Below are experts of layer 2 (counted from 0) of a mixture-of-experts language model. Rows are named router (the router's row for the expert), gate (a neuron's input weights, with its number), up (a neuron's input weights, with its number) and show model dimensions 240-319. Each number is 200 + 40 x the weight over its row's rms, rounded and kept within 0 to 999.
Before each expert's rows: "gets" lists some tokens that make up at least twice as much of what it gets as of all text. This comes from a sample of Wikipedia text that the model never trained on. Tokens count by the router's weight.

# expert 16
gets: ".", "s", ":", "–", "The", "1"
router,171,183,183,148,267,126,229,163,275,142,260,267,180,205,201,131,196,166,158,215,207,251,231,258,218,198,223,214,204,232,193,229,160,150,183,221,121,171,198,184,182,206,218,244,229,204,194,238,223,173,196,230,281,243,230,123,171,171,199,263,132,181,217,241,174,226,193,205,221,172,220,194,206,162,229,208,256,201,246,112
gate0,163,131,190,163,176,185,330,202,254,185,293,166,204,190,194,183,244,148,179,255,191,162,242,204,136,198,245,143,251,226,160,142,229,138,213,198,215,198,172,145,247,187,239,178,196,237,229,191,270,185,159,266,260,236,221,154,224,160,230,228,128,252,234,180,200,221,247,251,165,144,152,143,205,66,163,222,230,145,202,155
up0,210,217,188,215,194,165,254,135,185,166,152,187,200,215,151,210,159,150,186,191,164,142,186,253,282,228,116,175,182,239,203,126,192,193,241,254,145,141,224,174,216,192,222,171,210,195,161,216,239,169,247,200,216,233,63,222,179,129,181,183,149,196,212,174,191,180,234,238,134,187,197,136,220,139,235,214,194,190,205,158
gate1,231,173,156,148,250,185,230,228,215,186,257,223,226,167,161,177,253,156,171,205,172,193,158,174,294,126,257,204,176,174,157,215,184,182,283,214,118,229,232,126,200,202,155,232,190,195,185,187,254,174,181,223,203,209,184,122,186,276,183,203,198,284,140,180,184,151,220,214,132,176,198,214,239,169,214,269,262,187,191,95
up1,206,143,212,248,254,174,281,214,212,220,244,181,277,187,152,228,229,107,188,217,234,216,150,151,255,170,260,212,177,205,169,172,197,242,263,216,194,215,230,161,213,227,201,234,209,177,201,162,261,163,201,240,194,235,158,139,221,195,240,264,243,252,204,193,179,150,214,176,111,139,192,178,211,167,131,183,298,249,244,158

# expert 26
gets: " of", " in", " the", " on", " at", " for"
router,197,176,200,184,221,241,234,170,237,206,166,177,238,242,147,250,179,166,220,177,235,210,151,269,180,168,233,136,213,222,163,165,227,140,193,241,223,212,204,249,143,187,144,132,242,238,192,200,237,229,168,179,158,190,221,143,251,186,167,198,204,215,190,197,238,239,192,218,196,221,241,162,279,213,293,178,265,246,207,171
gate0,299,262,242,176,179,177,259,237,157,250,138,175,183,182,177,199,161,183,183,152,208,224,169,279,231,222,183,234,158,276,245,236,244,198,230,245,200,240,204,194,216,140,211,154,250,235,123,156,214,238,205,210,209,180,113,203,240,213,124,112,199,202,269,246,170,155,219,272,117,202,228,198,234,147,179,114,205,160,237,219
up0,182,91,257,219,211,193,179,158,261,199,249,195,172,238,212,169,263,173,220,196,210,140,271,157,206,241,232,124,204,138,211,117,195,174,246,131,205,159,188,203,244,284,159,194,229,167,209,212,148,164,150,189,243,308,226,119,161,178,253,291,183,241,209,192,178,259,206,150,277,155,214,209,227,118,190,260,149,184,127,171
gate1,157,192,196,184,214,163,175,197,286,207,238,144,242,245,133,213,158,236,177,221,174,150,204,228,185,185,219,169,201,228,196,116,238,119,252,229,204,209,246,151,175,192,222,145,236,163,177,151,159,145,230,226,196,248,238,136,208,131,163,260,204,195,212,211,157,231,261,203,213,202,163,110,148,183,187,218,248,216,138,164
up1,191,230,160,168,224,116,133,311,235,238,121,175,193,252,210,211,174,244,196,227,222,214,225,160,113,190,273,140,223,165,173,178,248,140,208,198,254,155,219,155,130,182,201,193,235,190,199,172,161,164,199,188,172,211,205,240,243,229,141,263,197,269,239,176,233,189,179,201,206,253,199,253,199,218,223,171,120,217,184,197

# expert 51
gets: "ar", " of", "o", "y", "an", " in"
router,185,186,239,132,208,189,118,215,232,124,266,206,230,182,199,191,259,156,270,193,284,165,136,255,191,220,241,185,226,227,140,212,199,165,263,301,195,222,210,199,160,173,210,198,235,268,241,233,194,166,164,260,228,178,175,175,182,179,214,242,197,113,186,270,221,203,242,232,162,143,198,186,197,201,254,277,156,243,196,112
gate0,234,156,176,187,243,222,201,150,194,169,241,174,261,213,135,175,207,152,225,206,184,180,144,186,250,247,162,265,220,171,149,182,229,167,268,211,223,221,183,165,211,173,190,162,215,184,180,198,212,141,122,233,209,179,195,118,248,168,139,250,205,152,156,220,205,222,253,230,155,204,284,275,249,187,187,238,198,198,191,147
up0,199,151,230,179,250,202,224,250,209,236,158,231,206,211,168,147,273,205,259,118,238,87,179,126,218,162,285,226,168,159,222,185,171,152,191,147,147,228,154,161,182,249,206,214,283,117,180,232,264,244,203,261,158,234,156,171,211,210,213,234,147,223,228,248,243,238,209,255,278,227,313,177,185,214,227,216,200,228,230,85
gate1,190,156,217,207,175,168,127,198,215,144,170,247,199,127,174,168,228,239,191,294,212,212,171,104,156,223,203,172,161,212,196,210,199,179,225,194,229,148,218,145,151,210,168,166,214,208,209,234,174,161,168,248,233,205,150,194,294,263,131,266,179,174,196,258,185,187,174,230,199,176,232,168,239,242,193,182,211,174,225,232
up1,244,240,182,220,186,214,217,184,213,217,203,228,193,218,171,199,207,205,272,202,153,211,192,224,210,145,219,211,260,157,229,281,240,185,206,240,167,211,258,137,209,144,202,203,176,149,173,198,202,213,211,119,146,204,217,216,202,168,270,242,211,185,213,212,252,203,164,131,244,271,241,198,144,182,162,197,104,155,240,191

# expert 37
gets: " |", "i", ";", ":", "k", "ir"
router,274,197,203,194,226,226,206,234,230,173,196,190,144,244,228,185,237,154,176,140,137,180,143,173,212,265,211,274,136,208,166,233,205,222,291,261,139,197,224,289,120,243,184,237,196,182,185,207,213,227,146,224,214,194,235,176,152,238,202,247,191,155,235,246,213,272,201,239,237,160,239,170,164,248,206,181,195,136,188,196
gate0,231,265,163,209,252,260,218,166,225,232,156,238,218,225,194,196,223,148,267,198,208,175,187,190,208,208,240,222,168,195,255,159,201,154,262,205,196,167,211,200,161,134,259,171,160,219,271,247,213,234,156,200,176,223,176,237,170,226,234,264,112,160,198,245,239,183,267,199,167,169,184,205,171,147,194,218,242,187,130,193
up0,170,161,223,236,183,202,183,152,185,235,192,172,157,224,170,143,240,180,233,158,211,240,191,244,258,205,216,172,183,206,164,234,211,215,239,158,153,169,248,185,170,246,158,149,172,240,169,259,215,162,259,287,209,171,157,148,122,216,157,188,217,196,214,200,200,174,225,186,209,287,191,295,181,180,218,159,137,215,169,191
gate1,257,259,206,189,207,277,200,180,186,263,151,198,198,231,206,178,139,152,246,145,235,260,167,193,245,336,249,228,186,167,208,235,185,258,253,181,204,170,166,203,178,248,186,182,139,169,251,202,163,167,259,189,257,244,200,162,209,218,216,198,219,103,186,200,137,203,195,198,234,157,259,170,244,212,192,189,236,153,260,189
up1,175,210,210,249,220,182,137,155,248,209,212,217,257,173,151,136,245,239,160,115,190,142,138,257,244,147,168,207,152,196,247,172,162,179,153,206,244,214,163,257,242,117,220,210,210,238,156,194,211,214,205,247,200,179,154,177,174,229,242,171,209,255,205,192,228,190,167,197,159,210,214,215,182,234,213,167,198,245,204,257

# expert 49
gets: " |", "-", "|", "==", "er", "==="
router,174,182,228,162,225,203,185,212,202,224,193,184,138,183,224,147,232,182,242,169,230,225,204,224,262,194,270,148,196,221,168,266,163,206,267,275,148,154,250,222,178,172,169,184,154,230,208,180,205,194,111,301,232,182,203,130,199,220,246,220,134,185,210,231,168,149,256,212,201,142,289,156,138,264,248,187,290,197,214,183
gate0,217,182,158,201,232,207,194,214,147,232,239,284,230,272,198,151,231,176,240,189,184,187,132,199,194,177,219,193,232,175,136,207,247,169,286,186,206,209,185,216,173,217,172,175,165,212,132,242,188,201,121,200,251,240,265,320,259,251,214,278,189,226,140,102,158,163,219,193,191,137,243,164,158,297,188,225,259,224,196,185
up0,268,160,269,122,163,163,302,222,189,175,246,203,266,191,135,209,242,246,230,119,255,178,276,195,266,225,207,127,188,207,246,171,171,201,224,176,187,279,238,247,205,219,208,209,186,148,131,193,216,280,222,186,226,163,147,141,179,168,237,229,146,123,167,199,170,227,228,234,227,222,202,225,270,214,213,214,273,252,228,182
gate1,204,258,262,239,165,227,187,184,203,156,225,207,227,145,190,197,187,201,236,183,241,224,258,199,264,158,200,107,256,170,221,216,254,252,198,223,215,214,136,189,220,242,230,224,165,203,133,159,161,159,182,240,182,186,200,160,254,223,238,180,177,235,246,187,242,142,227,246,244,251,253,217,243,158,185,189,202,233,145,183
up1,163,126,245,218,193,254,134,178,154,210,189,189,197,230,144,207,161,178,113,236,206,185,205,212,164,192,210,285,184,239,280,165,166,143,156,181,174,188,205,207,207,198,142,169,277,308,197,204,203,255,182,142,212,185,243,251,179,227,192,222,215,226,153,172,235,219,167,194,188,206,156,172,155,209,206,218,210,281,251,220

# expert 14
gets: " |", ":", "|", "-", " by", "r"
router,234,225,144,160,211,207,236,118,165,181,252,211,144,258,191,173,264,161,249,144,250,148,165,292,171,206,249,185,184,251,180,242,160,206,213,224,217,222,181,254,207,179,182,157,291,269,227,259,267,195,265,259,151,178,222,127,247,143,215,180,183,188,187,252,143,172,239,214,132,153,179,222,161,175,259,204,191,223,203,159
gate0,205,161,205,205,191,206,168,196,174,155,237,170,117,248,184,213,216,177,180,231,239,247,225,223,200,189,230,233,194,168,152,199,252,203,244,141,135,267,253,221,198,187,206,178,185,142,207,172,215,215,271,224,164,194,191,162,232,146,331,224,204,237,146,233,213,214,223,225,205,195,224,168,207,196,233,223,201,229,230,186
up0,168,219,182,185,195,206,179,140,116,202,178,202,259,229,155,116,184,179,160,104,152,158,195,209,187,179,187,142,203,198,188,176,212,162,218,208,193,177,241,177,179,177,170,246,214,168,211,236,172,172,221,223,205,189,121,149,187,240,201,201,240,233,159,241,167,223,194,218,285,217,160,180,211,175,109,215,208,133,172,278
gate1,215,161,201,174,179,174,202,131,151,119,212,216,181,199,196,217,197,187,289,204,267,168,231,289,249,179,159,140,193,231,222,211,232,203,203,278,167,203,205,238,240,213,178,191,237,209,296,249,251,189,261,251,221,159,203,158,185,114,196,205,187,227,207,180,183,73,218,242,161,221,203,217,247,224,226,194,234,160,143,158
up1,272,192,177,231,226,215,261,166,123,123,183,233,123,208,252,175,134,191,238,136,218,214,214,254,144,240,215,159,238,173,166,269,224,209,266,189,199,255,214,211,190,197,199,231,160,234,211,232,178,212,265,248,153,195,248,201,182,178,209,188,173,216,240,152,174,215,225,205,213,186,225,261,240,189,223,195,157,231,168,203

# expert 57
gets: "-", " The", "g", "n", "or", "t"
router,162,149,214,107,231,198,194,180,259,177,272,209,154,241,248,133,161,153,176,172,215,215,205,248,190,233,246,167,210,235,196,223,186,178,171,177,223,193,250,186,211,180,181,207,274,215,197,189,239,218,100,251,224,180,200,140,242,175,173,258,166,152,174,181,253,199,204,265,136,189,193,200,230,183,296,192,205,256,247,169
gate9,197,111,129,135,191,160,136,240,171,221,219,148,228,207,165,169,227,183,184,151,240,146,192,169,210,186,195,191,161,195,166,204,194,261,218,161,237,170,132,149,262,249,193,131,193,215,195,146,209,155,128,150,220,204,207,130,234,158,186,177,187,169,137,188,227,258,232,265,229,267,196,197,187,187,230,206,191,228,253,125
up9,110,105,165,179,193,173,168,254,212,193,266,234,186,223,170,200,226,283,219,174,262,187,226,162,193,183,218,148,224,175,199,219,155,271,208,221,182,213,100,213,196,229,194,152,158,197,216,181,166,180,132,285,254,184,260,117,184,220,215,128,195,152,143,199,238,251,199,232,236,290,170,205,222,156,187,150,220,233,178,189
gate10,209,168,156,193,178,144,233,184,217,240,232,215,165,127,216,143,231,108,254,192,245,226,203,189,245,202,236,227,155,191,165,243,185,235,188,175,202,180,175,119,193,269,195,209,205,197,211,181,210,184,127,256,205,171,193,169,231,260,223,199,117,195,172,146,219,136,192,192,209,257,181,178,177,209,239,207,222,135,260,190
up10,189,252,195,202,250,189,168,175,240,216,214,175,206,251,180,200,148,251,166,268,169,166,145,204,143,236,249,147,196,208,232,128,217,212,227,203,205,242,228,266,192,142,188,184,229,169,198,161,275,171,282,209,238,184,148,183,233,127,181,221,229,155,243,271,248,163,201,231,205,172,199,193,190,318,166,200,90,256,237,180

# expert 8
gets: ",", " and", "ing", "ed", "),", "s"
router,208,160,195,158,203,201,144,195,257,196,231,204,148,231,246,144,210,167,224,189,198,263,243,190,295,240,223,233,118,274,219,246,135,152,283,180,86,164,233,243,143,223,239,277,176,189,206,212,258,216,234,204,243,285,166,188,167,236,228,294,162,173,215,226,160,221,275,267,150,224,147,164,184,139,226,152,185,146,222,190
gate0,192,181,248,152,166,249,156,264,208,205,216,149,237,214,219,193,208,123,142,167,201,185,191,181,194,168,151,192,172,234,171,158,234,201,239,270,197,239,277,137,189,283,169,179,225,173,161,156,249,245,208,149,220,196,283,107,202,238,246,267,184,264,260,267,161,200,194,247,191,257,173,199,214,243,201,157,215,149,222,223
up0,234,213,206,232,184,273,193,275,210,191,161,169,142,261,237,258,234,212,223,238,131,139,243,208,231,204,142,282,177,189,248,131,232,199,127,198,171,237,181,142,124,195,213,156,223,207,220,202,209,186,189,192,227,277,196,234,203,181,209,161,145,234,214,178,265,227,137,194,170,209,160,185,195,253,178,153,240,235,227,248
gate1,174,157,121,158,172,251,146,205,215,255,152,154,200,219,225,196,233,190,209,264,224,205,223,114,300,212,238,182,118,222,235,158,155,150,262,216,198,167,224,152,180,200,187,269,188,234,170,130,184,190,182,222,182,231,166,183,100,229,233,216,168,212,233,196,288,163,217,169,183,184,237,197,166,211,218,157,204,124,188,253
up1,203,213,174,189,182,227,214,252,259,174,211,240,148,226,159,215,186,203,171,205,176,190,256,121,245,194,192,186,161,222,175,176,197,259,146,144,272,194,227,225,125,227,148,255,232,221,168,182,255,267,195,108,210,266,212,202,92,151,226,152,183,184,210,179,192,126,246,254,162,229,176,224,191,135,189,223,256,176,211,183

# expert 47
gets: ")", " and", "\"", "y", "ry", " as"
router,171,139,172,172,230,230,214,183,224,207,232,226,171,220,225,161,236,197,248,173,164,220,135,215,177,275,215,157,234,201,187,303,202,158,194,203,265,158,213,222,178,173,255,161,208,227,217,192,246,215,185,295,288,182,163,210,196,245,146,259,165,226,188,177,223,235,206,307,194,106,208,210,213,192,225,187,278,201,268,171
gate0,141,189,165,200,186,208,190,158,193,231,227,210,148,201,221,166,180,167,202,215,153,260,185,257,192,146,193,173,205,223,149,287,248,216,225,191,158,187,234,240,173,259,246,187,175,216,183,117,285,205,173,185,210,237,169,178,249,216,227,198,158,219,166,244,261,146,120,249,240,187,217,111,143,277,240,226,236,234,256,222
up0,182,187,173,234,246,282,229,288,161,246,192,234,228,218,188,161,193,179,213,196,153,230,225,226,172,131,260,278,195,177,226,220,236,183,233,149,148,251,220,230,123,296,184,173,123,142,243,180,210,285,246,208,243,203,245,220,257,200,144,189,212,150,198,214,260,125,175,232,224,208,220,159,233,218,230,161,226,137,186,152
gate1,247,185,242,183,199,232,188,146,247,242,141,181,262,155,195,198,138,189,223,261,216,126,242,156,169,225,195,179,203,253,209,190,149,205,304,272,229,176,224,191,155,169,189,109,201,269,228,207,218,185,202,224,232,150,169,135,202,210,189,182,196,250,218,257,144,184,194,227,201,211,193,155,187,204,143,225,199,191,171,229
up1,206,197,249,203,201,209,122,221,171,187,180,187,228,161,207,279,125,206,219,251,220,101,195,200,215,149,153,123,268,168,240,181,121,136,191,168,234,131,172,260,173,245,163,179,102,189,137,270,179,154,205,123,202,220,104,215,199,177,177,233,173,173,181,201,191,193,152,235,175,118,171,142,219,171,213,211,257,187,223,180

# expert 58
gets: ",", ")", ".", "\"", "),", "ation"
router,246,232,120,165,265,210,225,258,191,208,235,234,254,237,159,136,191,221,198,191,190,228,139,262,220,198,264,288,237,197,124,265,191,156,265,231,184,127,223,228,140,123,264,166,206,217,174,204,169,157,235,203,221,241,210,271,155,211,166,182,178,173,257,209,252,194,254,234,197,231,244,187,198,129,210,231,220,170,205,219
gate0,228,182,197,138,238,183,277,201,266,229,193,186,225,252,136,236,191,138,230,205,302,179,157,212,193,203,134,176,203,170,136,126,205,210,271,262,210,223,163,209,173,195,211,182,229,207,207,246,225,209,265,206,222,201,194,234,205,233,176,186,127,238,251,162,259,187,249,172,264,203,246,217,262,182,285,270,153,149,192,199
up0,270,164,255,212,219,251,91,221,228,186,209,178,153,134,204,177,187,199,193,185,223,207,226,160,192,164,205,210,233,222,254,234,179,222,212,260,237,164,247,210,303,167,182,202,193,237,196,207,201,212,249,203,215,183,204,261,158,256,223,297,221,208,220,241,200,200,251,247,270,137,208,159,167,176,194,146,102,185,169,178
gate1,128,233,171,160,154,251,218,217,204,208,187,186,222,236,190,270,181,281,187,203,168,174,136,183,251,196,220,222,234,182,253,192,195,275,194,260,294,161,232,259,228,235,242,219,196,193,206,164,198,212,147,212,260,158,167,221,190,204,220,197,139,208,201,136,178,196,199,296,128,138,250,229,177,171,248,174,247,188,179,159
up1,247,213,199,239,255,125,159,239,239,256,175,221,204,146,242,203,221,177,205,186,196,222,224,213,190,239,182,116,144,185,159,209,176,97,191,161,143,204,188,132,219,198,174,167,161,253,221,210,189,183,247,119,134,189,280,111,234,232,162,150,231,187,260,232,200,277,180,125,282,224,160,223,235,233,236,252,208,154,202,233

# expert 55
gets: " and", "y", "ar", "er", "or", "it"
router,247,171,216,124,273,248,222,193,231,185,240,250,121,263,230,160,211,203,163,203,251,193,162,199,222,256,173,133,123,192,231,263,166,195,241,219,146,216,240,239,170,185,181,237,179,244,110,206,229,260,134,199,242,238,189,141,196,253,163,283,190,223,210,231,173,249,227,253,202,162,241,196,159,193,281,225,215,211,239,177
gate0,223,180,194,140,174,246,252,192,281,151,195,170,174,197,248,211,183,181,158,93,272,132,222,198,235,249,194,182,242,227,180,184,215,141,177,237,239,148,200,161,230,216,158,262,222,291,198,200,240,210,232,214,214,229,221,206,271,200,224,193,211,208,146,214,185,201,170,229,245,178,233,237,206,194,212,189,204,215,294,228
up0,214,181,190,167,252,277,264,204,242,252,154,231,154,216,241,222,186,213,281,201,259,180,183,154,214,227,240,187,122,142,237,154,166,219,236,136,246,279,152,236,198,233,184,221,228,244,203,247,200,218,254,242,258,184,243,134,228,211,227,185,218,189,187,260,128,160,232,179,128,178,243,179,174,177,191,183,196,192,192,97
gate1,169,191,199,183,149,181,279,188,223,211,258,246,147,202,228,235,205,185,176,149,165,204,180,216,243,258,246,193,166,237,213,163,202,171,187,165,248,140,184,163,213,134,200,253,201,232,262,194,262,209,119,183,148,313,232,217,198,173,166,235,215,271,277,247,156,149,283,249,179,177,165,237,197,170,270,155,259,152,239,153
up1,206,241,187,187,249,167,188,114,201,254,223,236,197,225,180,165,193,146,149,210,234,172,230,229,226,166,170,164,227,200,167,191,106,159,191,202,312,236,120,255,272,127,228,185,224,267,234,135,178,176,287,230,159,212,204,265,203,140,286,165,195,233,225,196,202,167,212,165,164,164,228,271,181,240,201,140,203,156,195,117

# expert 31
gets: ",", ".", ")", "ed", "ing", " and"
router,266,211,151,211,223,263,197,219,248,237,232,159,194,238,187,208,225,221,225,197,156,285,234,193,237,161,163,235,162,219,158,273,153,128,261,266,183,129,256,222,180,141,270,230,188,157,182,231,216,167,258,188,257,262,176,213,195,210,161,180,183,191,259,224,191,238,272,218,177,222,210,151,144,175,187,192,208,207,230,202
gate0,186,259,226,204,170,252,162,219,222,160,219,146,187,202,210,163,150,213,252,280,139,188,273,234,190,210,263,211,232,277,204,239,216,215,190,218,167,163,176,155,222,207,260,241,149,153,190,223,212,170,246,245,154,253,159,195,171,196,185,193,217,195,193,144,163,139,209,200,143,176,150,195,181,196,174,184,176,138,148,174
up0,190,209,217,153,167,108,220,208,274,257,174,168,66,223,237,180,245,186,230,168,176,211,161,139,178,295,216,229,206,212,171,186,239,230,200,200,173,260,204,153,207,233,215,206,123,153,203,187,205,221,208,244,268,274,164,235,162,277,162,244,218,277,188,174,157,207,201,254,127,178,166,242,207,159,238,234,194,127,208,175
gate1,165,127,200,217,213,183,207,248,209,202,240,185,150,167,249,175,217,134,204,225,123,212,211,259,252,192,164,152,201,235,242,252,211,141,233,194,182,224,215,268,200,201,264,164,154,171,239,248,207,179,265,202,234,160,100,264,238,197,233,189,180,282,144,193,258,103,179,164,217,150,210,134,186,239,144,199,241,204,147,204
up1,218,160,181,229,221,225,253,258,163,221,218,127,237,225,261,144,303,232,226,209,262,269,233,181,164,230,208,215,215,245,228,213,160,240,232,156,216,167,264,239,224,197,259,153,111,234,233,266,171,189,252,234,187,240,221,200,239,213,145,193,227,185,214,228,192,245,253,173,226,218,219,243,169,267,186,219,197,228,87,220

# expert 56
gets: "-", " the", "b", "c", "ar", "m"
router,223,200,192,123,280,173,230,193,229,106,255,219,176,159,252,250,231,242,222,201,209,206,128,197,256,200,197,273,154,227,218,194,187,133,219,205,190,143,221,164,121,191,245,268,215,231,176,297,231,141,226,208,178,186,276,131,240,128,217,181,212,169,280,246,145,232,248,238,227,241,234,243,160,204,237,168,194,242,215,119
gate9,213,270,218,168,162,281,236,217,172,189,225,184,236,194,154,211,140,206,203,161,156,224,158,162,169,171,215,214,169,197,232,160,86,210,244,240,146,233,195,206,221,229,198,216,215,174,140,270,241,196,192,195,253,184,254,180,181,140,244,257,194,182,185,244,159,207,237,151,232,205,245,226,160,247,196,173,211,227,175,147
up9,202,255,258,201,271,202,248,207,182,248,148,149,226,162,211,138,184,153,150,239,160,193,206,243,253,270,193,141,265,191,182,235,213,121,218,180,169,200,183,172,211,238,236,172,190,172,125,181,220,195,108,246,199,189,213,153,184,208,126,255,177,199,182,205,166,151,210,208,186,174,158,220,140,222,164,213,224,218,207,96
gate10,259,117,238,122,165,189,209,170,225,175,179,225,236,129,222,235,158,182,196,244,250,188,155,248,191,186,309,178,228,222,243,166,187,170,257,164,188,155,228,186,176,189,177,167,159,204,193,201,263,143,216,199,148,148,205,140,196,160,230,220,259,196,168,192,179,273,216,235,239,216,166,252,201,194,217,143,101,223,192,232
up10,185,163,189,201,192,203,270,162,154,125,221,194,127,179,188,238,241,199,216,261,141,205,158,222,199,203,260,180,205,231,222,213,208,195,173,188,237,160,189,216,171,162,234,173,216,275,230,230,264,187,177,344,165,127,277,206,215,183,231,151,189,219,252,128,186,197,193,170,267,191,178,213,232,263,172,196,288,209,191,159

# expert 12
gets: "s", "i", "a", "en", "==", "le"
router,218,137,186,164,327,202,218,209,144,138,197,221,194,209,212,189,323,170,199,247,203,231,184,213,191,239,226,237,202,217,176,274,211,133,261,291,234,170,215,194,134,158,236,201,167,285,208,181,232,160,203,233,254,209,198,156,205,174,169,263,169,183,257,281,212,242,226,253,196,91,262,188,172,240,212,222,212,229,213,136
gate0,264,226,212,215,241,169,207,240,168,181,221,181,201,215,187,146,214,156,223,207,218,188,167,180,230,174,191,164,149,223,146,265,189,152,265,314,197,205,267,194,178,187,184,157,145,213,175,158,139,167,181,211,230,225,238,181,188,263,182,251,188,150,227,244,247,234,182,181,195,207,254,224,196,250,181,170,132,201,256,254
up0,211,189,256,222,213,230,258,174,220,243,205,160,212,261,216,132,219,128,195,186,200,204,234,170,131,156,182,266,200,174,246,199,172,182,209,195,234,229,183,124,147,218,214,153,162,188,162,181,184,181,193,189,166,200,253,188,206,238,161,204,263,217,274,224,182,267,228,224,217,180,214,217,196,174,215,265,273,250,203,242
gate1,223,248,211,154,319,185,226,194,115,227,188,246,164,242,142,239,246,271,221,223,232,202,166,223,144,182,197,237,191,204,145,177,182,178,246,195,194,127,172,194,161,182,150,163,242,236,208,193,206,171,205,251,234,130,201,142,234,130,197,174,159,181,190,262,244,207,237,146,239,155,194,145,184,209,194,241,229,211,176,109
up1,205,243,216,173,267,226,288,127,234,258,155,183,183,197,243,198,269,239,171,112,201,263,234,181,197,164,226,284,186,237,183,187,215,185,172,214,150,196,207,176,124,183,149,194,122,206,249,205,242,192,195,213,186,249,280,198,160,167,201,182,213,192,263,270,178,231,232,148,244,155,216,222,207,238,200,102,160,227,168,214

# expert 3
gets: "|", " \"", "=", " his", "l", "S"
router,249,191,179,128,271,222,259,182,172,191,204,238,223,226,186,125,231,221,229,188,241,169,129,267,216,278,244,289,112,228,238,192,172,127,242,206,176,230,244,201,154,204,165,135,295,223,136,176,233,219,266,232,197,184,219,200,190,225,146,215,168,225,247,226,143,259,202,257,270,135,250,188,124,208,225,143,235,206,201,234
gate9,213,158,174,149,292,213,210,183,207,200,232,215,205,242,177,232,289,152,246,241,226,227,167,156,271,222,207,229,138,187,246,179,207,199,265,273,183,202,157,266,223,198,111,164,281,194,206,222,185,269,214,225,199,179,211,236,219,139,128,220,156,234,165,169,124,208,201,217,250,170,214,170,224,273,194,218,233,190,217,212
up9,199,155,175,174,218,122,247,146,177,193,178,195,220,265,264,170,212,166,254,203,248,220,242,203,203,268,292,200,153,208,174,134,218,206,247,191,221,191,178,198,199,235,159,238,165,160,231,217,109,165,184,203,125,254,250,161,249,181,143,204,204,293,278,179,176,203,253,229,187,134,196,158,188,213,193,218,203,266,195,257
gate10,238,264,221,167,139,223,237,155,214,199,204,232,176,247,177,178,192,134,177,127,261,206,196,197,181,233,214,153,168,228,192,177,190,209,153,193,144,188,135,169,185,146,193,209,201,250,147,202,263,251,139,169,222,165,199,166,195,172,180,240,257,165,257,205,289,248,199,230,237,199,263,261,137,172,218,193,186,228,214,156
up10,174,289,210,159,190,221,227,187,196,149,256,258,142,184,149,136,128,251,196,203,226,246,224,167,210,191,228,236,125,173,166,142,284,207,180,256,120,129,241,229,204,213,202,159,214,173,179,220,221,252,124,188,134,216,184,225,217,181,157,226,265,252,222,195,251,180,191,181,199,212,228,211,240,172,186,234,261,204,212,174

# expert 19
gets: "-", "|", ".", " |", "=", ":"
router,201,227,150,162,224,178,187,151,213,172,225,211,216,289,207,158,277,145,282,202,220,164,232,293,200,216,255,235,208,247,271,230,175,196,164,267,243,154,240,205,232,147,191,180,175,232,223,228,278,179,187,219,179,207,207,149,186,158,237,174,153,152,248,230,186,248,225,261,173,103,253,163,209,242,216,242,168,225,211,120
gate9,186,168,152,191,191,234,216,184,229,178,159,229,180,276,242,288,213,194,253,175,288,194,260,234,248,186,167,144,232,246,272,221,202,189,216,170,205,132,226,197,141,180,245,184,260,165,188,237,253,221,219,194,199,174,153,219,170,227,218,204,218,157,224,259,233,216,211,240,200,150,196,246,224,221,178,178,227,214,271,246
up9,214,185,143,251,165,223,132,226,158,187,190,189,224,166,224,136,141,158,152,221,243,282,219,165,188,173,183,137,166,195,132,267,131,205,225,209,188,250,197,183,246,213,201,158,229,232,260,221,185,178,191,146,186,223,178,202,228,160,232,157,183,259,216,194,220,179,222,145,198,193,219,168,147,217,204,195,177,277,238,215
gate10,231,112,231,210,262,188,233,186,241,162,238,104,277,239,180,165,212,222,254,185,226,169,229,242,161,209,225,206,196,244,159,251,161,228,174,205,216,216,216,169,192,187,151,186,188,276,183,167,212,162,194,230,177,212,138,171,193,168,203,283,201,169,152,235,178,218,216,205,105,130,217,209,230,256,219,262,253,164,212,150
up10,203,73,216,185,163,160,175,274,211,165,212,160,226,217,288,192,189,167,261,262,246,258,179,187,214,171,210,233,99,238,198,201,100,198,198,227,136,206,208,199,224,139,222,245,185,184,174,158,268,157,267,191,175,184,199,165,225,244,272,265,197,226,142,191,188,206,213,218,237,192,282,212,153,215,242,236,296,142,240,89